{"experts_per_token": 2, "routed_scale": 1.0, "norm": "rmsnorm", "norm_eps": 1e-05, "tie_word_embeddings": false, "learning_rate": 0.00153, "beta1": 0.9, "dataset": "wikipedia_en"}
Below are experts of layer 9 (counted from 0) of a mixture-of-experts language model. Rows are named router (the router's row for the expert), gate (a neuron's input weights, with its number), up (a neuron's input weights, with its number), down (a neuron's output weights, with its number) and show model dimensions 0-255. Each number is 500 + 40 x the weight over its row's rms, rounded and kept within 0 to 999. Numbers have three digits each.
Before each expert's rows: "raises" lists some tokens whose logits its average output raises strongly, later layers aside. This comes from a sample of Wikipedia text that the model never trained on.

# expert 4
raises: "'s", " and", ","
router:488459489457537531517557532583459464547481477500479549501567483513509467476586513533507536557429521434478462442539457499488507509537481584514480572543521481432536522511484568476495484456466533525541501547596495613574497451449525472539485536601463470532457565522465471549461478518581540471565559523415556528488548501569506558556480482482432495481486444536517480492487507584441420543507476514446510453510519506508492515478519532487470492469489546469486488424519455472488501480476564524514479512492658498496462542519556473593534482536493572486480396544496491506522550548426497491496518440523444527548505494514471445540475422492483525486468469495503458500521524593489456496471539494540506521456496527554500486531471430465520483478467491517465484463534506505498521530519500
gate1:453503483429540499476582457494504419555490414537446481517505427494522451457521568526578570450539436475483484490480476536482422479518498493462542538495530563469570491496616560502437456508423477533512484460532511467482503535481495479541512514539424505539486453461550466540488496499571511502480548458449523492451436504481479536463454525537450476531537456465517501408468531519473440482515517516501524538529498512408484482490474465500459535453521508552491515497471509510466474365473417455463508415482583541460487461444549489544504491563496479513451523517499455469473456504466475451429527409498503533529532551518505530499519465445469496534549529520521576473421482440618534483498535552452478515503481475467502434529550489480445514480468442504463456489528457473518506551497496
up1:500494499482548474483469459457460571469447527532507538496492548503523511541537475479532495487496473477465515524485469407526532504514572522527518482461490478528489476529444470469460459506426570518506517537516519518519530484554552546443501488514514547414480482564506536548462534502488529540552453514465484546587550478496481467478542458478533506530421476531501486559525497485545512452519499477481576503454527566511573488497470506480529420555441492494473519569528475517505452491461469541549528491498498499638492473512592464476464514543536531440471463536489528496439516477511515533454525576439521461554554411505417482562538539544524369423493490579573527501510477422487560484468489457524533478521535504410521528538421548470508545493498458445456539479481523521421504609498497
down1:525550489513414494519460478537509457468477538465452522467419470507508558514514527501455453522555545460566541542451431531407500410515488570487516540525452533512516590460497602458476501476471460461546515488567560523500513569549477550474502505551484466518585518551535525463509535459430517422455521500504539521486451480542523513585506492469505469498475415575491513498516532492512544516555558582457565468474473546512497520487608461497543479537492469557569518457523522517528482497496487434471491514468483407462454461427503513492509449552503503555455463468476474543515471561550479446465520478474564478520488506509545467467556510556477472521499490463564468457516456507535527505482563505520551563467456502427535484599520494542428436560511508474539522549460524534546480529521507
gate2:479510521435447476559478511493494483502561563467482452506558532465484455520520485476444526521520465485510586470473468590516500468487498450592490451424483579500523504541503506424431517501499500419437474533516503470551509509438522467487467510517501468521477457523489481492487472499482509498504580497483491489496476457446582493416482495466455503480519505458466552439499537498488522534507441560535529390472424583441507471502461540534501484473542517538519495553441501491492558444602503514550514506453539502443466505527566448547470514557530490494543482582510543582510491530471560474414539500580490550516482512555498484513472534476516546491585495472472518490466526523417515534483486419521519561478421422490491504478526536480433479532515401609514489493467576577510504530493494
up2:494568469439422572577554479513463545553559550526436531492522556490534442476495481522471536550469438461524503496477484489552536462491447532512535480448514582512589588504479593520461503529476510504507453430531447455488551526549584469473521554447445496506585512493553552502513483555499444481522526550477442488526443467551505534444549455472450496536551512485518523518518470575474487443429443515478504519547484579491500523458485499503476472447502427545512486533460437470519476487550449535491448484523548504512460497523520510523442539502481482495459461549478503453442449519528503463445516458536500540515565553494418432528519522570523501534529518447484491441509539504495569490488500467526401531448427502526468461513517494583453510518583426527507512485497568555521498451531554
down2:399532448500596516439443403537498567473502502493503484561562543498582524529529483533488520512508481502482485466482561416516536469487507502478503478514508460500535487482511453545567503578532463563504537473412581531458531546539536462540485463428569522522437500556432421482494552470570509536470490457582529510474524496549479485493525486518479496592497446423462491479562489484517519510537578558453491464494449499493533520495507560458569511509503466516520513479571431578476546483442531498467550509478471540553545545488496511479526460432509447554520529468432521447469517414488543490509531466494537505473476475527526512515542477503556518445497490534426520555496514478514508535440430481591480484450525529530447504580466534493535523496421491545501524446519573514517512540506565
gate3:504441483473495512493527503585497496420512538479533467455515518475518539507474471449514542504507484491461459433430482542500454517526559502483465455597499472476535576533520557520499554562575525470443466479471499439501453471521561452532521521525498487462454562478440517547482469534514500513498563482528522596497429471449483521525469447529427468544500478472472526478496513470524482593408476493545532487449495610471483475473478551604491511502538484468544467538460488498487542479546399532495414437484537510506532588519525483573478488487479467517500467571502603436479492491489529430545487559538489481522505391456521508451427527442452506514518502488520468454489508516469438463487437530519496556486463515448583465499473552507487494470472452569444485463519500480516568449538541
up3:474551610504583556515474542479552521563529489519554531517487501514503483521476505523452514527496542591561478563454521511582515455576546472490517482513544546415456475522464514513525472441532471455548430618513501500473450477490493450568497434431522558513435454479586435579480503494513493481481440463477475512479529527542473492568536516417542499536517559527488523461539471452427485461551488429419443590549549529536486476447500470483513551479526504475503519497459516478505466546477443556528466504443499539550511476494507492585455518479545495539488499519501503482522411463490524529422507532408477471501504529532455499551507535519524462486487478554485523512453499521415443506493531548464534441439557524517549482471518492505524536515487506486464445466437408460502533520462500
down3:508462562419481518547486470520488463555433504471530516522466511486539520480441509517492547497506498530522497564471586494490445476575510542479482480508592519492516528502479561502510444499485477366428529602459450435539513463515468591570557523494491522511419506512470456480398458502597493576504500508543487527533505505522476490449526496488497445518552459497513527461429551412457490494515476493473533489535469526473495562499485516574491555451506425495465478568488529489569511516605545519476529484502500534567555493512495463472470516548533552481510434488438495554510540551414572476494498484565428508581536528520491525452512519508526473466489570532512507474461445542485491479531466470496474612486572486504532545467506500548510509547492451545507456497502424469502493487454460
gate4:522518501445476473474521446478514505517480458485451525464534491556488493462563479467529558520497591445501453448525472569563434495452576541508507541554411495513490468505433500502462592526480488529471426502446499506490469491472544461499546480530450505544536518547507461474535494485510469522530500499476499539551561519512465560546503476488639533465487658461448505533530526549458542502475525465457466423514484493436580516557532483565459438467541428482507529444486448537502527532469499549469469493498518510539552503487509440547528469563419516565481497500441513525530531464461551549537556520509461561524411534492475496566450522436432481509546474489477468451459526499481554462508476473514404512501472521533514505542551472464483487470526452549482506484539543461519482561479417
up4:494519498520649566550532503493515550514543476455513515499480500487539527487449483503470413516549501502492538483474506512464525466510454475447548538531501512549469489475509440533521494475483483487490562536525486501453507486511454532465512554523522599532474485461538469510425533540539462534492572412454507487549518490514499487483434551565474563532484439538523478440482567495450533485514535452460420512477514465508540451521487471474441513482536490549525443484457423482480427469505495550501487532573496542416467522546504453438504436516510443508479465472487476618497470446556552466499498439530504445550482503447533523526575438408504446528479462531437456558469585577508495471477532567524547491487465446480424522541498442518400552509514463501536499532518475553481455498436473
down4:493525495519396465454479611530518451435522499513472485455496419503532486428505547498461508485509537460477541450537516490478559489436502524511464490472459557481520486516516514575516532545449478494487511485507469502454535439498534516503452508493461485467524549502457600441520458490520524514486438554467484518450480511499505518493544527522526576525450541457453571573472507542540445500534514513469513490520442514532542476513412519493583468552544573506560542507550461528499514484493534452462536465557474522497459567500499503518473538537451517507502513548435565334580593523448536577561496412509511575540522491484463537547553499569474511463511527448567534434510526512530500541477484460509549511517523480499534521535489444546556472526559540496481444495543489576521509533559533
gate5:502462514457505484536491493485481441490449533569432484460543493493519499442506454511458478543455488415499568562465431454560492523481444594523479486475471519464487507496483531541513510597495518533453526473432522412551425477542498529565522521498480406501525529474529439480456502488551507523561562533495503534469466568506556482497466497488594546447496520489495473446492447527495446521453501499454498487491575483471424502521553437563493394483448503490485536437540438496540580581560505493603565574572463425453524448520522471469584539540481525481527504492571582540466510471500512488541482452506449399534451526454501504479501512503500478505575498478524553473538470523476494477433558517500477531507427535458467532504519468497509467485529476514499467499511491493529505441537469
up5:530528546471479547481515492532551424564512423543443503504560477484566523466480540561488478524523554455540476511500465433498545496481472570459446583507515601504532505522479498481496472524551512514451495454456497560447571482511480519461526506472458509470440462513531481516504492517593453532573501421499478461577472500465518476459476488570480476458454501509465464491477440541499511457451515475509557464462518473507459526424490531512510548513546463535474447551534502485470444504479482559550473527486504488481454487537490511515565539469553519491502465537508494493480607499464495452514534505525495540446575536505539453485522474525485513464532363522525591516495503572504440434446491536501463440556532475558485465535493536513601471451571505593549455483460375504516431509499541
down5:529475487482438523516458567566498514495481452517489448484480442510526512426515589455512526517488514502515536550514498563488470448556499457463421501468475445482483427533455526468464557482478478478484529540618530437486515409515505548536581471527545558572420493486513536548464478529518471533583458498502529536522520604547548501439550513524477488396577527380510520542538459477526492528452480582482474490494555442556455461472493519605487572478468502521486530562494490523508462491551509459500545558473524500482473515482470494499511506523556507507476488555445441426451484435518447558451512523468508421467514529502501514470530468449533520524495529528565489520529545514470565469532519520491433482557479455459511470462571502505488519545575492447496505511503514425531537461517535
gate6:553484481498431510504507502530480486592498453472479558492536523506495498515511522502458497565488517491434458488603481467517506446507530509481516551529511429535551497451438584532504549505437430522499488490528562475549451535482470513500494518590484512541457470486501491512487465465511467446565438453500498484462528497569464501405537512491542448527408502492472485566436515478502484450520468531474493449527567483545486503446535509484556493576519522464442441459516504501409448529431492426453534585429565520511449465442474523575502406483578520453500485556491518479496548562452519520570489500549478531529482485542466493546477481527455539460572478450541553490482534506512434422590507473454528563530528507546515505518542569499562519478556521498519427518530454470469525450451518
up6:508446519575438427525553444543502473509465438409507536515475471484468553582493458492510464494507439517537501541531593540510466518447558515575433447436489539439429452469520486564467481470475470490491470512506500515501485545516488486497440480483483495490526428452485512482481548460518470505495526554549518475514463497508532458502511471524547516501453512478535546450450489515467498553509503510432391495649479505458502585518463525517579479473553431519463454502441549571492551570477510440544515492529436471554516484498459477512547474451477541501505550540443487531428479467603466525483500520493545496501475388497497548536512501529551497549530517526420453501521462447450560519510537496453545566493481452519471506542485558468513492494496493504440484543473554554466454539549558
down6:554558426465463527502505525457488480528518485581522466434494440460511490555506511533480507583531483474514534507446490473464481520486541494504536481532553476514553552482500478465533538550486635513531552499470502440496534577453536472487542572496508543506501540502561472466517393464530518508513547474461497460474484511557518572567479340512474501483547475526571608515513532545426516483445494473468522554456454534437479512427536522483465477452525500460538476458495532455471520502556567484528478491428565461528523544509520545462502517476506508539477431454548473496510468532446456508536424464558512540489491533505523520487519558470483542516490431495497565519464506564395497479550527434533508515531455480487531456480530496498523497519476434479493455483502468506496609575438522
gate7:518421485515535535510502492558500548501532459527469474520505450561485493455519497542562509508505502468443522515480471536549538418499524589501504519528500372495543466511531532449549473469469479473450523477497580564513485470489469513451483411467531456390474522550485481480555373431559501546527516546528539531532458530470485543501488452501533544495465504528537510517465569499521547479533484434496507497486481574456445477472464501542485529555562497392445513428499478456466501532449511521459498490489470572464529457467551407537495479483456482415473544522472541497566522468457528533519530488496455557465484498502557514452523543406461551499497447553469537560479517535495481560474507488545517528468566521512512515423459440468471497433419451508522474487513511509476482545507395
up7:519449471545571571552505506468463489516477542466477537503502526504486571535455527520473508524502551508508454511573475437437466463540533504525527496510443486574528492474488517475535482550503469515504528554530480598516438508546496478494453471531545544524586471476444518514401461490549585504463485610480508542508546504468507511479517490436521536494431419514469537520507519522455533532528489468598533535520424491506513476519474531470555396507527506507470522572428533460489501508515530487497500552522491502450495477544446515415568487430503490494590519500554485475489545472514462536507511471498455470494474530558528516556452537530464530548449451546546563420517517465520537465502500471516513489480483593433441532450502564555437477466492515522509471540520408423457532545510621
down7:501513525533483427596525508548489551474480456503452476542540502544560448484471474551514532445549502487461510443526445523514534456519497498482499595467443516525552508494479502501495555521524579542520518534479447500459497546532547492511534540530502469515483455481556507472515443531493504521495508460519508510506491501505518507406501457449637481511527452506518534514455572532441423541475519452519511510472475509515443497513446512447586584462439490501547540497477515518470473421476477488479496471546472474483532444504470485472440492611466584436502595470435478499495444548453527556553457486538499526540478449517545422542549511538401468526488470478442512436425555520547515526445460539448517442490484483384518522460517483487490555450532530552457474555496523538521530568467486
gate8:561519452477532592510516490459521468482538519413583511485545473489475510500505487545560519478468496493456463547525415544459417516539475544552525539518524484514521470478520456459419598517445487509477491565499482487530478528501454558485417476550459511493518508454512531487439503612515480554501511484444507526444490504507453519476484523462488504502439522421514447572446527489456503476483485505510502480483490527512518515482456505510484469473449614492456511482474497468470453479478437484523505534479563509566483508564446516515556398524477530484473505488475508468413553524474484466497523413524557500556564578526614442519517524522556616550442512444462470471516579566550443515460444508467514457514456463468523429425520523513551497459527546479492448489509491530530461481466490
up8:538473540563483515510528551508547504517525542427516419521563483503508497456480533476470554576566557454490540531440500519502525576473541572502460539458503512466447441516527461530520542461558545532435522502509435476406533437454508464504552507503471483456569475511503500480522435519470509588468530506426546535504571537453548478460489543520445533466531488469469434528472543483483462502589529552530530492488439491493451576513450503493539565510387453530437443468504494513535486499554540483421463518491505476461461420490500476463507561461457457481437476545464511497455547472442508515437468490539471507566522473507510474508433534529501510547398551531488490468469550467474469570503518475479549538516480517407533508528468560548452544523558529458525504463499513448452464428527491
down8:507494529496499525457500496464492550499516488588523559495442464483502528472545488493486465545589525501578508535492503459479535582523495516471522498523583449469406519434499522444528481483482510426480573526564499605517520475514487438506473425502457516525522561517450473512511552476509498515422504448469475540488472458465478465518458482532478531496531474530490529507549502462534538518479498527460469503548528496525437490483493539525528490492445424563453508488506478469544510543468512415448494518475432472493529597565519482503431481569459562468402548454567484507442516458558497486591498527574459521538541446489414543499541527491530431485540538553511482538486502480473495540525484498449578487544503515532547612558446462509617451460486519529555529481499485448542524516459440